From a checkpoint of a small mixture-of-experts model trained on Wikipedia: vocabulary 47622, 5971 steps.
Below are experts of layer 6 (counted from 0) of a mixture-of-experts language model. Rows are named router (the router's row for the expert), gate (a neuron's input weights, with its number), up (a neuron's input weights, with its number), down (a neuron's output weights, with its number) and show model dimensions 288-383. Each number is 200 + 30 x the weight over its row's rms, rounded and kept within 0 to 999.
After each expert's rows: "comes before" lists some tokens at least twice as common just after its tokens as in all text. This comes from a sample of Wikipedia text that the model never trained on. Tokens count by the router's weight.

# expert 11
router,176,205,270,251,223,259,181,219,222,175,179,225,165,200,196,193,200,238,210,187,202,198,216,190,215,238,151,207,216,223,202,235,190,125,210,202,229,188,236,197,208,214,199,194,186,203,256,185,177,202,205,213,200,281,230,249,190,224,217,175,190,211,219,173,192,235,203,199,181,192,196,151,216,169,212,207,244,204,211,217,169,216,208,253,214,208,219,212,250,199,222,220,217,217,173,261
gate0,196,223,177,238,209,240,180,182,252,204,208,192,190,187,230,187,190,196,250,233,192,202,215,220,204,164,208,245,173,217,185,219,164,243,220,153,214,232,190,158,205,208,155,198,174,185,231,203,111,153,156,155,199,203,217,200,190,153,163,214,208,233,137,196,141,215,176,204,194,219,220,200,177,201,235,220,166,207,187,113,230,240,211,250,169,162,227,221,219,203,175,211,231,222,166,239
up0,158,165,193,245,220,161,211,154,249,209,188,202,155,168,210,212,179,216,212,190,182,208,209,205,231,170,252,232,180,192,219,228,164,272,241,205,221,196,163,183,194,241,206,190,166,200,267,199,163,151,167,153,204,189,209,191,208,175,186,206,235,179,185,175,165,231,209,156,166,178,246,182,196,207,204,192,129,218,173,143,223,215,205,268,153,143,232,196,190,232,179,197,247,232,202,228
down0,193,202,243,165,197,214,193,131,258,227,178,233,202,204,219,215,239,238,220,196,151,225,176,166,154,184,219,174,133,164,158,159,187,213,219,218,175,222,208,186,173,188,156,166,155,207,187,146,203,195,237,196,251,193,211,174,199,211,260,216,240,198,203,232,234,190,173,206,258,210,208,188,204,208,191,183,187,150,168,207,153,206,201,148,219,174,165,207,216,238,183,185,232,216,207,157
comes before: "|", "\n", "-", "==", "|---|---|---|", "|---|---|---|---|---|"

# expert 51
router,226,176,185,229,250,224,177,178,205,212,235,229,177,184,225,186,229,211,220,233,176,205,123,182,198,235,204,157,169,188,201,165,182,160,202,209,207,204,185,241,234,181,208,232,172,168,255,218,163,206,217,248,202,216,208,179,161,244,230,211,219,133,257,217,196,272,184,144,208,192,192,169,180,195,185,219,181,204,212,207,221,251,176,216,164,168,165,179,245,198,240,193,242,213,202,236
gate0,165,244,191,172,188,236,233,161,200,187,212,223,216,218,264,157,235,166,123,218,179,209,160,207,182,203,233,168,177,170,175,191,198,185,146,188,174,236,206,234,225,216,198,225,237,193,242,229,213,157,200,210,220,185,218,170,209,194,177,239,168,224,184,196,282,193,222,269,167,170,120,204,127,248,179,212,157,170,223,179,185,170,200,201,237,189,163,227,227,192,195,229,150,191,217,194
up0,216,124,186,183,211,152,178,214,177,190,160,183,133,190,181,203,144,233,222,181,214,227,230,140,228,140,223,189,193,231,207,197,157,185,212,197,209,146,189,207,167,184,200,206,199,199,145,165,164,188,244,208,189,238,197,218,182,175,206,157,233,211,194,192,122,250,223,186,229,232,248,244,256,185,234,163,226,221,161,209,229,154,205,192,207,255,178,159,250,204,164,225,215,220,189,215
down0,177,178,166,269,197,252,246,194,168,182,238,213,219,203,131,199,147,181,181,195,174,239,209,238,219,160,187,183,170,230,202,167,226,191,218,196,187,215,162,228,204,217,210,179,216,179,202,204,167,209,173,202,225,214,228,211,182,157,200,238,195,172,175,220,272,236,184,194,188,202,121,222,179,182,180,233,190,203,231,252,213,191,180,220,188,171,142,152,192,149,181,190,221,168,210,229
comes before: " |", "–", ";", "'", " team", " League"

# expert 17
router,178,161,250,214,198,220,195,217,197,159,215,206,210,210,204,177,180,227,233,242,201,217,174,150,195,212,159,210,245,236,190,215,205,150,188,218,219,215,181,183,235,188,182,204,206,208,239,204,136,251,160,218,171,224,209,261,187,242,211,249,226,210,248,231,146,238,206,252,176,217,193,188,208,165,194,243,226,200,235,192,192,207,241,236,197,174,171,218,241,199,230,229,260,231,174,209
gate0,196,194,210,134,249,231,229,240,204,115,249,208,239,228,202,165,182,213,207,199,192,179,188,217,230,227,194,219,219,212,192,214,196,216,200,203,191,218,157,164,220,211,177,225,234,215,158,164,128,203,221,175,226,195,193,209,253,199,219,195,131,185,168,156,233,218,188,157,236,210,180,184,215,201,270,211,199,261,217,163,205,192,224,194,248,146,223,201,237,155,210,129,209,187,183,217
up0,170,216,249,177,161,150,179,246,180,226,196,209,204,215,194,248,168,203,171,228,203,235,252,208,230,224,164,186,203,196,187,227,249,179,231,202,225,224,191,203,159,232,216,164,203,176,232,246,210,204,238,216,238,214,187,210,201,203,167,150,211,187,202,234,217,171,209,208,196,169,241,252,208,168,181,185,204,197,163,219,130,193,157,181,181,209,143,222,158,200,207,210,180,208,223,239
down0,194,185,258,216,214,140,154,212,199,242,200,182,241,246,151,231,202,144,167,199,207,227,250,226,195,239,216,122,176,221,221,174,203,188,225,155,187,225,160,205,177,235,203,227,187,216,255,173,210,214,205,204,187,209,205,201,117,185,192,186,184,196,211,233,223,154,204,236,174,181,178,180,197,179,168,247,240,145,191,209,175,201,190,191,172,236,202,232,206,195,202,215,196,248,143,200
comes before: " the", " a", " and", " which", " but", " he"

# expert 13
router,209,191,292,285,262,215,156,209,169,204,177,236,205,222,191,181,210,192,223,202,180,180,216,185,168,233,152,199,188,213,233,198,215,155,167,154,223,212,178,145,250,197,141,223,200,179,184,198,155,210,177,236,160,189,192,197,183,232,240,196,192,215,217,223,203,286,232,236,194,249,159,187,205,177,211,213,188,218,216,223,168,221,256,220,200,153,175,211,194,211,210,214,219,249,202,241
gate0,193,189,270,238,232,254,188,157,210,206,181,223,233,220,230,177,212,208,175,131,229,210,175,160,163,151,218,220,173,207,198,157,137,179,205,186,172,175,192,163,182,212,210,168,173,142,195,130,239,230,184,189,147,155,184,240,207,213,178,229,221,219,209,193,185,213,235,213,269,218,226,180,232,216,184,239,214,147,239,221,177,175,197,292,193,219,185,231,163,183,239,135,205,231,214,254
up0,203,189,230,158,231,200,206,215,278,233,223,232,214,212,223,181,226,185,218,152,230,176,167,96,166,152,250,187,157,195,170,186,169,186,193,190,181,200,184,169,207,202,190,180,175,199,200,210,256,231,165,174,202,193,149,225,200,212,175,231,180,192,236,232,174,222,252,179,263,226,231,196,210,230,163,227,209,211,214,235,145,189,191,222,195,197,148,220,197,246,207,195,217,186,184,218
down0,194,168,173,176,245,197,182,196,218,174,179,191,170,247,231,184,268,187,199,194,225,171,246,217,231,167,216,198,192,255,166,198,172,248,199,200,169,190,201,194,192,168,208,194,249,188,219,256,214,225,232,236,212,188,245,198,197,260,172,226,171,198,229,193,205,162,184,193,139,201,238,222,206,188,221,211,195,206,130,234,219,207,197,212,244,228,240,240,170,213,204,173,226,164,211,216
comes before: "1", "2", "3", "4", "5", "6"

# expert 53
router,255,221,259,216,207,219,219,189,177,159,190,218,167,228,200,214,166,196,189,243,178,191,169,197,212,239,137,209,194,219,207,239,213,154,160,174,171,234,139,201,223,161,174,198,190,203,225,229,86,170,180,204,196,218,203,204,137,248,213,201,191,200,214,217,175,256,194,210,196,174,197,165,189,195,199,197,199,225,187,208,157,227,225,223,159,178,176,217,241,197,226,201,241,202,192,184
gate0,182,252,199,179,180,225,196,174,164,207,217,218,177,204,221,254,215,214,171,238,235,160,195,157,225,226,243,238,203,203,142,219,200,224,201,221,251,178,180,210,240,249,237,220,223,220,252,239,184,177,139,180,159,171,201,227,206,220,223,235,201,214,201,232,155,157,218,201,202,197,182,150,190,166,177,234,238,236,180,208,170,208,210,255,238,144,208,202,193,194,232,173,212,190,214,178
up0,170,270,209,234,152,208,181,198,178,211,235,206,186,178,247,241,232,211,196,222,209,185,186,204,220,260,195,193,249,163,140,196,177,227,212,226,219,209,184,200,234,198,229,222,235,193,283,205,223,144,185,202,184,168,198,255,253,233,171,228,236,183,239,206,168,171,219,190,242,229,191,160,199,227,218,191,173,225,145,205,162,212,169,250,211,206,196,237,191,189,209,199,219,181,219,140
down0,225,223,186,246,206,190,143,221,218,183,198,188,244,275,189,250,139,232,164,172,257,229,217,243,160,192,227,218,226,154,135,232,212,182,225,179,232,228,187,202,132,199,234,269,194,165,229,206,217,237,228,207,227,190,191,214,180,216,214,222,241,189,160,233,159,145,233,209,193,201,220,179,208,174,139,260,219,137,196,230,191,219,188,156,224,158,181,219,193,209,246,154,158,218,171,179
comes before: "1", "2", "3", "0", "4", "5"

# expert 0
router,214,173,264,265,220,196,191,201,153,185,196,214,193,200,165,227,146,232,226,213,184,166,177,230,229,244,171,192,216,185,193,192,226,173,167,159,221,209,171,214,246,225,183,196,174,197,199,243,154,203,173,196,190,253,228,218,184,252,209,160,168,245,247,223,201,234,178,172,153,192,142,184,239,150,190,207,185,184,208,214,159,227,203,255,172,143,208,212,224,198,235,241,204,212,178,185
gate0,240,195,203,201,178,206,217,220,170,168,206,257,193,228,192,260,105,205,226,151,204,213,220,171,177,243,248,174,141,197,249,152,204,229,222,224,211,199,225,175,199,235,158,189,173,215,177,206,168,237,177,208,235,195,232,212,265,245,215,190,295,176,202,246,233,177,212,182,209,225,219,202,215,175,151,238,178,172,140,201,212,216,246,219,239,189,187,182,202,155,208,223,200,163,133,185
up0,215,180,178,178,194,221,218,193,166,190,169,153,203,209,195,211,151,217,184,144,186,205,168,131,202,199,257,213,174,228,242,153,210,213,209,212,141,236,187,136,179,276,192,170,196,218,213,228,205,260,163,222,226,223,199,220,228,211,186,218,295,167,186,172,196,211,237,172,196,231,172,209,166,177,184,197,203,238,160,174,221,208,234,213,222,216,193,135,184,120,214,203,211,188,127,203
down0,274,179,240,199,224,199,191,200,165,181,197,237,255,266,267,177,184,209,163,233,187,218,205,201,218,150,215,191,190,224,221,193,195,205,217,220,192,206,220,181,187,169,166,190,138,256,208,157,235,260,234,203,222,206,202,170,270,194,115,205,158,177,179,170,209,215,204,225,222,202,180,170,191,253,134,179,197,185,198,173,244,171,239,155,216,224,224,164,178,207,192,211,179,207,242,207
comes before: "1", "2", "3", "4", "5", "6"

# expert 19
router,202,172,284,210,208,236,191,170,220,165,241,206,179,179,215,179,229,221,167,216,211,264,181,186,151,188,159,186,210,248,205,201,208,163,183,185,214,174,206,189,191,158,182,197,163,198,181,192,161,219,167,225,202,232,244,243,171,259,218,225,216,214,195,186,177,235,178,235,166,229,153,212,185,182,192,189,250,222,224,235,150,236,194,217,178,189,168,185,189,204,231,289,232,202,157,187
gate0,166,190,190,257,232,159,192,173,197,201,146,201,150,224,151,147,197,209,226,160,213,238,267,188,161,206,207,219,223,225,168,161,235,184,163,198,224,187,282,211,193,150,168,177,230,224,250,159,210,200,154,224,210,215,211,182,160,193,212,203,224,188,214,193,220,169,200,216,243,185,116,158,219,238,260,197,213,159,213,178,191,197,163,210,207,144,162,188,182,173,190,208,196,152,217,199
up0,195,181,240,239,174,185,208,189,229,187,181,235,180,201,171,187,198,251,170,198,209,197,206,237,180,131,243,206,167,235,158,189,178,208,205,129,206,182,217,140,211,176,179,172,219,202,181,216,217,197,225,213,163,213,209,185,180,250,189,179,206,196,215,165,181,221,147,177,260,178,112,164,165,191,281,137,207,160,206,210,190,174,207,211,206,141,176,182,197,181,195,223,222,209,146,160
down0,158,266,268,183,136,258,233,183,242,213,136,174,224,141,199,190,180,186,178,154,190,213,183,197,163,209,206,275,144,201,233,130,225,181,209,219,205,202,200,172,223,215,210,255,196,241,206,204,187,223,196,203,181,239,188,179,230,174,232,188,262,163,242,197,196,222,169,214,201,197,220,195,221,171,119,104,197,151,205,154,214,175,154,199,182,184,158,249,150,241,217,209,219,242,167,199
comes before: "\n", "-", " The", "|", "==", " He"

# expert 25
router,215,208,239,244,198,211,196,193,221,198,196,221,191,190,231,202,162,161,259,184,151,186,174,234,186,246,215,182,197,228,216,208,235,143,174,185,228,178,175,209,205,182,193,216,191,234,236,209,160,244,224,236,160,250,248,215,167,217,229,215,170,211,237,209,191,240,217,179,192,204,194,167,249,205,201,240,183,212,208,166,169,218,218,201,187,171,186,200,238,182,169,240,244,259,161,224
gate0,174,189,126,264,134,217,184,244,163,111,206,185,204,280,169,235,190,213,180,163,152,180,177,221,255,169,174,138,215,177,224,291,185,167,235,218,256,167,214,175,162,219,136,210,205,200,207,206,213,219,278,174,240,280,257,214,192,228,215,157,181,200,225,224,218,140,192,202,213,183,223,178,150,173,214,151,181,227,203,192,231,198,206,185,202,248,206,201,192,201,163,205,232,229,211,214
up0,153,176,214,209,159,242,237,222,226,234,206,199,189,179,205,180,227,184,192,175,220,155,197,186,212,169,169,235,242,198,226,199,201,158,177,204,177,200,196,157,193,184,180,180,168,215,175,207,214,227,180,171,192,226,207,151,160,223,231,205,163,152,169,193,205,120,216,186,273,205,201,157,218,129,209,184,198,204,232,207,209,213,172,218,212,219,225,177,173,211,168,193,218,220,214,194
down0,220,160,177,185,237,123,131,206,182,180,214,130,160,223,207,175,221,251,181,190,143,217,145,224,244,221,237,169,218,133,187,206,207,183,167,221,203,123,235,225,165,174,210,171,150,148,231,176,135,152,169,215,190,127,190,195,192,238,215,176,198,192,197,229,173,248,210,190,197,218,250,122,258,252,194,208,226,225,171,203,193,194,208,209,224,180,201,206,207,192,177,152,207,224,196,193
comes before: " |", ":", "==", ";", " ==", " place"

# expert 10
router,221,177,219,208,151,240,199,231,209,182,239,222,204,174,167,165,191,199,209,241,180,191,176,190,192,267,188,198,216,227,213,193,226,163,241,199,163,149,139,216,230,118,166,183,202,207,258,227,167,149,232,221,172,217,257,245,138,253,230,202,188,195,248,185,217,230,141,213,175,213,206,158,171,163,202,257,211,215,226,250,178,242,196,224,148,189,151,196,270,278,240,197,234,209,159,215
gate0,204,227,203,169,191,207,116,300,187,154,201,235,227,202,138,207,231,218,178,226,129,188,222,207,219,218,223,209,211,202,168,169,215,208,193,184,221,195,259,210,171,190,219,226,157,219,182,189,244,130,194,172,232,198,221,245,232,207,227,235,206,246,176,190,158,208,199,194,189,210,167,210,185,202,244,163,169,208,196,219,181,209,243,162,205,187,213,191,218,214,186,192,257,207,255,189
up0,195,226,209,178,205,213,150,224,263,226,177,197,251,180,218,184,220,210,158,161,209,131,183,192,181,185,198,234,173,198,172,197,191,198,221,250,236,208,212,238,202,188,215,151,227,195,236,206,221,146,266,208,219,221,167,199,183,226,216,161,220,179,211,193,215,224,180,209,138,181,244,211,201,177,231,193,181,172,168,210,208,182,185,246,233,177,151,217,210,211,248,229,244,255,206,166
down0,179,183,146,215,240,239,195,180,130,240,236,197,133,175,194,233,124,172,189,195,220,184,178,204,196,223,230,252,178,236,193,235,194,120,150,254,189,227,182,213,186,188,172,262,243,123,180,207,198,252,200,164,195,199,173,180,205,148,189,216,213,298,184,206,205,189,187,184,251,187,178,219,196,169,159,181,218,183,243,194,171,233,184,206,223,219,205,226,177,195,196,219,174,214,205,255
comes before: "0", "1", "2", "9", "4", "3"

# expert 15
router,212,166,201,198,172,260,225,188,236,166,224,222,138,162,181,218,208,251,242,209,200,220,183,147,201,242,201,173,182,226,221,180,187,143,186,172,215,211,193,192,217,219,159,197,185,206,231,170,213,210,213,215,219,237,238,225,145,247,221,214,195,241,213,200,154,226,208,224,190,209,206,159,211,182,222,240,246,184,235,170,162,220,220,213,205,160,139,202,246,186,225,188,236,216,175,206
gate0,187,177,215,137,127,194,257,226,152,207,178,186,210,254,158,190,186,221,171,188,209,245,220,202,184,211,174,163,188,198,198,200,211,201,183,202,203,221,204,255,196,192,181,202,218,244,192,252,259,169,152,252,189,263,212,184,220,175,191,183,169,226,190,158,177,175,212,190,213,188,166,145,227,304,222,231,158,224,165,241,178,176,175,185,166,222,173,210,231,236,208,241,235,231,156,224
up0,175,205,227,195,250,204,187,237,286,151,189,226,179,210,238,285,232,171,207,160,198,275,227,180,182,219,196,194,195,178,251,150,209,176,231,190,207,203,191,230,190,244,232,197,249,155,153,242,208,225,223,194,207,178,231,197,224,193,183,202,235,179,174,233,171,177,185,166,155,188,239,183,222,182,148,175,199,219,201,238,159,245,153,175,185,188,246,247,233,205,181,250,242,173,193,190
down0,220,195,196,154,171,206,201,222,179,213,247,227,185,241,195,195,217,186,210,206,226,226,148,245,206,253,197,255,184,201,207,238,169,189,217,212,206,210,197,233,161,231,158,196,201,211,259,199,201,235,232,181,177,183,195,224,226,212,178,206,198,193,222,249,161,191,214,243,132,237,216,203,183,119,122,237,205,183,220,188,177,197,229,196,175,249,217,174,177,225,161,173,173,226,206,199
comes before: ",", ".", " of", " and", " in", "=="

# expert 37
router,256,157,240,216,157,229,204,209,204,139,283,214,166,179,195,153,170,177,176,203,219,185,119,191,176,205,202,219,160,226,162,181,208,175,172,144,157,225,167,182,174,166,178,176,203,203,239,192,135,186,148,220,206,258,207,204,163,238,217,192,195,191,175,179,152,192,208,260,188,224,213,189,240,172,259,188,198,211,191,185,202,209,204,237,190,153,164,185,247,165,231,219,218,260,178,212
gate0,181,210,157,195,198,194,243,205,135,200,185,195,208,238,157,171,197,234,181,212,207,201,173,204,166,207,192,151,199,259,161,249,199,266,169,224,184,231,246,244,206,203,197,222,150,178,156,213,210,199,230,180,160,201,206,182,223,187,239,227,141,245,152,215,207,211,204,166,196,136,216,184,182,219,189,199,195,205,230,189,180,221,235,229,207,194,227,199,235,210,205,251,153,177,172,240
up0,209,168,189,213,164,170,185,213,199,184,205,200,156,183,244,193,183,235,167,199,231,156,247,253,212,153,152,232,207,213,226,238,194,167,213,168,198,231,160,197,179,174,212,236,245,218,204,173,151,189,232,165,231,245,239,256,202,215,193,168,220,142,209,199,219,196,178,194,196,219,198,214,283,189,201,180,199,190,179,193,238,155,166,186,256,222,183,184,206,222,217,169,235,190,194,188
down0,199,178,189,148,186,194,157,200,216,199,187,202,202,193,181,212,208,188,183,139,200,197,197,191,243,189,156,208,153,206,243,249,204,129,185,234,208,206,235,201,221,208,169,208,205,214,227,146,145,246,194,177,206,204,182,171,172,201,201,227,204,151,147,165,205,265,176,222,197,161,193,207,225,192,219,190,179,190,191,137,212,149,203,187,204,196,230,231,232,186,221,122,172,194,189,193
comes before: "\n", "-", "==", "The", "===", "="

# expert 26
router,256,217,202,231,205,249,216,186,186,180,255,260,162,186,234,170,214,193,221,216,178,174,135,196,210,251,173,167,179,231,176,190,170,155,193,186,169,209,148,209,236,186,178,203,152,217,239,219,151,216,195,174,184,217,236,197,174,275,219,240,202,177,211,205,209,259,215,154,210,201,205,216,211,210,209,246,199,212,262,181,119,208,196,216,201,185,151,212,244,185,244,181,189,243,191,182
gate0,205,223,118,234,185,215,188,247,196,198,176,214,214,196,255,257,182,251,165,196,203,179,99,184,201,216,168,141,199,250,195,174,178,225,163,233,173,179,210,255,209,215,207,170,236,237,154,139,261,226,190,167,174,187,260,230,155,228,194,197,209,199,234,196,172,255,236,120,272,196,168,235,176,199,207,188,177,190,252,206,212,249,208,169,172,173,188,200,174,174,203,176,172,155,176,204
up0,218,254,167,228,270,164,175,242,188,176,146,239,221,218,231,197,247,250,194,216,202,173,144,171,229,201,131,154,165,169,226,182,175,169,133,170,221,245,205,177,218,199,221,225,222,175,162,185,243,178,209,188,156,179,197,215,199,172,154,198,197,211,221,246,183,232,194,181,250,221,149,215,191,198,200,168,203,183,162,217,210,255,182,177,170,184,210,248,166,198,153,201,218,215,205,172
down0,121,225,235,210,209,235,256,208,194,182,187,226,187,146,194,208,218,212,180,219,173,174,169,180,248,251,189,181,151,210,201,230,188,244,148,204,216,217,188,230,187,173,204,201,206,231,227,200,165,214,245,196,203,208,172,164,225,171,166,206,230,145,224,236,190,217,264,188,166,166,205,207,180,245,202,212,199,198,217,230,247,187,173,219,196,207,195,203,253,174,251,178,223,177,164,246
comes before: " ", " \"", " B", " No", " Win", " The"

# expert 9
router,194,190,214,229,212,227,207,210,208,201,215,202,156,184,207,198,224,265,246,220,193,180,157,215,193,209,162,180,152,184,220,176,214,170,181,185,203,174,191,215,204,161,180,233,139,155,279,197,162,267,195,176,152,216,212,219,147,209,266,151,173,187,250,221,216,253,206,169,216,184,174,174,217,193,199,250,194,205,198,254,205,221,177,241,194,185,176,230,227,254,203,200,233,195,166,242
gate0,218,235,264,224,253,230,191,229,175,178,175,251,222,240,225,212,174,221,202,224,229,230,252,201,189,119,227,178,157,212,238,179,196,246,131,224,181,160,239,166,167,228,161,166,152,207,198,172,220,247,177,238,159,167,180,199,183,197,188,185,204,233,215,211,202,219,170,151,168,184,195,177,236,234,179,255,213,169,230,174,249,188,179,254,211,169,201,163,177,198,225,198,230,250,196,231
up0,157,202,204,227,186,217,200,253,153,167,225,246,229,193,175,223,187,229,174,197,210,195,265,172,168,133,193,171,145,192,256,181,220,244,185,198,147,216,217,191,218,236,215,201,149,165,259,200,195,196,207,200,181,219,175,238,205,203,216,207,168,209,231,174,224,262,177,148,180,213,220,154,232,235,201,170,211,207,230,171,243,223,165,216,225,190,172,172,169,216,219,230,248,175,175,185
down0,206,202,226,154,197,205,200,190,217,219,244,187,160,217,216,137,210,204,182,265,182,254,192,145,190,174,171,143,170,241,267,148,196,230,213,227,197,248,201,200,228,195,236,165,273,144,204,169,162,192,139,181,173,213,150,162,245,173,212,180,226,213,203,217,189,222,126,240,190,207,163,209,187,166,226,216,214,210,184,235,171,241,206,221,279,154,183,221,206,148,183,217,164,190,180,202
comes before: " ", "\n", " |", "|", " —", "–"

# expert 5
router,203,178,236,221,190,206,215,237,222,153,215,192,184,189,163,176,160,219,183,176,181,171,171,206,207,209,152,200,193,238,215,152,233,194,188,187,235,193,192,217,235,183,210,188,151,187,211,221,114,215,178,224,180,236,240,218,152,207,213,191,190,213,211,223,172,261,184,208,137,223,227,203,250,138,225,192,203,174,242,223,195,226,200,258,174,197,170,239,208,171,231,227,231,209,188,214
gate0,180,204,158,194,199,161,239,239,175,225,198,236,162,219,147,202,192,127,214,202,218,159,190,200,157,184,214,160,205,146,196,206,230,155,172,163,198,238,254,231,150,222,162,206,175,137,178,184,165,172,134,164,153,258,243,198,174,185,207,200,187,174,191,212,146,224,221,232,199,202,186,177,148,230,173,205,196,219,292,175,207,200,172,187,194,238,218,219,161,198,191,200,232,222,193,240
up0,254,193,201,160,284,210,243,194,244,216,214,163,217,212,209,173,214,164,225,191,244,235,155,226,215,200,172,199,214,234,207,206,182,205,238,171,133,215,226,158,161,204,207,221,242,153,180,213,177,207,202,226,218,258,164,162,177,243,170,137,235,180,160,175,236,206,161,227,191,176,145,173,197,174,219,217,189,204,189,143,233,193,169,228,143,193,228,203,230,204,207,134,179,185,238,183
down0,215,191,273,202,182,172,208,184,145,230,198,196,204,189,184,223,174,213,210,223,233,226,202,175,168,225,184,261,227,236,257,171,172,198,218,231,146,210,227,212,168,189,210,204,243,215,206,153,179,173,193,198,223,237,247,176,199,181,186,178,166,232,257,221,209,211,169,219,227,185,152,230,208,241,180,185,208,244,182,178,200,207,209,161,223,199,250,154,207,267,232,197,210,202,212,231
comes before: " the", " a", " he", " New", " which", " United"

# expert 21
router,233,222,224,244,222,227,182,141,207,186,198,220,119,185,205,194,156,186,215,240,196,197,160,137,228,183,166,161,193,201,200,178,221,139,203,171,155,163,169,215,245,221,191,167,165,214,266,217,149,188,200,217,145,251,235,232,179,237,238,194,200,206,210,203,190,222,198,188,196,174,132,148,230,166,221,215,205,226,229,219,164,206,219,206,146,187,194,229,278,209,253,201,241,260,173,239
gate0,243,183,187,185,158,170,188,156,185,187,223,156,247,234,198,199,203,252,242,187,179,197,200,181,231,197,199,124,175,221,154,173,189,159,196,188,179,172,175,161,200,189,185,169,179,230,190,227,188,224,255,180,189,234,185,141,249,254,169,204,131,172,190,203,165,231,234,145,240,218,169,180,156,191,190,250,184,215,231,186,160,239,250,154,274,198,207,138,180,163,221,191,252,195,173,186
up0,206,243,170,232,184,221,190,245,156,224,174,256,149,232,276,189,247,216,185,204,237,210,200,197,207,217,239,192,221,213,178,187,211,172,184,221,192,229,232,190,224,212,174,171,198,227,203,259,221,235,144,204,186,204,204,202,212,227,191,244,199,132,221,250,157,206,236,203,191,185,190,221,134,239,133,146,170,228,234,150,228,177,197,175,171,226,210,256,181,200,195,160,175,187,143,168
down0,207,173,227,161,141,123,166,229,184,232,211,198,207,215,218,230,217,180,174,179,193,242,211,246,245,228,255,189,217,224,204,182,175,210,196,247,188,200,196,154,189,170,161,211,283,240,207,231,226,230,211,153,229,165,206,178,241,237,179,212,170,253,179,185,145,166,245,212,193,200,164,197,129,189,175,171,210,231,255,233,177,228,175,192,194,243,235,177,209,185,202,171,217,175,201,193
comes before: " ", "\n", " —", " +", " −", " ."

# expert 57
router,249,224,286,271,204,247,177,204,210,224,165,191,164,239,171,193,192,223,232,214,162,182,180,168,194,198,196,161,200,208,178,174,241,126,173,217,211,180,221,219,246,188,177,187,209,154,196,272,111,217,213,247,193,194,220,226,164,223,217,155,136,200,211,181,224,207,234,183,209,218,128,227,261,165,196,212,173,176,181,216,123,203,201,242,185,200,211,277,263,169,252,198,203,195,205,195
gate0,153,203,226,219,178,215,219,177,176,187,228,170,207,200,212,198,231,141,202,229,118,176,201,197,200,219,196,187,188,192,213,230,208,147,202,217,200,139,260,245,210,230,195,198,189,224,180,213,161,233,172,225,225,209,190,239,218,221,225,196,197,205,211,246,201,169,190,184,199,176,203,220,169,198,241,246,198,177,153,205,204,243,228,183,229,149,213,190,188,232,268,180,180,203,255,203
up0,132,147,229,188,167,190,216,177,214,177,260,194,187,227,188,199,222,148,215,210,132,189,187,198,198,175,205,141,207,203,213,223,182,214,187,229,194,158,262,264,213,196,219,198,189,227,227,222,165,231,199,228,222,195,177,205,218,227,188,172,173,163,223,220,219,147,201,157,174,136,156,207,177,221,199,253,181,141,184,228,240,232,222,196,224,203,223,201,169,254,235,172,213,219,224,173
down0,189,222,198,224,201,196,153,196,228,224,171,163,208,196,153,209,142,250,174,146,150,269,194,178,208,245,197,213,197,198,224,187,219,220,247,220,216,189,277,191,221,226,167,232,240,210,234,251,179,225,253,232,216,215,209,200,194,148,183,161,198,195,192,246,221,193,185,175,234,177,197,244,187,194,197,193,217,226,173,173,210,288,212,185,178,169,161,248,163,176,187,184,155,244,133,177
comes before: " ", "|", "%", " −", " —", " Total"

# expert 40
router,213,220,210,185,198,246,222,255,210,191,234,262,171,203,168,155,184,223,217,202,199,185,174,209,218,212,176,208,189,244,206,206,178,186,198,144,208,189,187,180,192,188,192,193,175,185,233,215,165,248,224,203,182,210,247,232,202,266,204,217,197,232,196,246,189,238,224,203,161,176,172,168,217,146,230,232,233,171,221,190,126,244,244,214,143,158,187,224,237,251,242,222,220,228,159,201
gate0,247,208,197,198,204,222,149,230,176,192,216,164,218,197,224,235,134,236,247,203,133,200,175,194,207,193,231,157,179,220,190,246,181,194,220,168,242,153,212,263,186,199,196,215,154,181,234,241,209,245,202,194,213,211,229,208,185,251,221,166,146,201,249,193,220,242,162,190,224,173,185,204,202,174,242,230,207,161,207,178,144,224,224,154,183,194,182,217,212,224,185,241,141,207,244,250
up0,156,140,177,228,208,184,256,186,232,231,181,202,189,199,176,168,249,251,162,214,264,185,206,214,219,239,178,173,218,163,189,177,210,142,181,200,186,220,251,136,191,184,201,208,271,212,150,208,178,156,168,267,195,211,206,183,198,171,196,173,220,208,108,199,193,165,217,203,140,233,143,166,204,269,148,137,211,224,172,175,208,185,218,202,182,197,200,193,193,168,202,164,252,193,191,153
down0,159,186,243,210,211,224,184,172,174,190,248,176,199,207,276,208,144,230,184,210,177,232,222,195,124,197,195,211,199,180,202,196,212,205,201,221,190,179,148,272,210,168,198,202,191,176,202,195,193,173,203,227,223,260,185,183,279,200,175,152,194,169,190,225,230,196,218,170,150,184,181,208,195,201,292,222,200,197,207,121,183,207,265,179,141,182,200,227,216,199,200,235,160,187,245,203
comes before: " of", ".", ",", " in", " and", " was"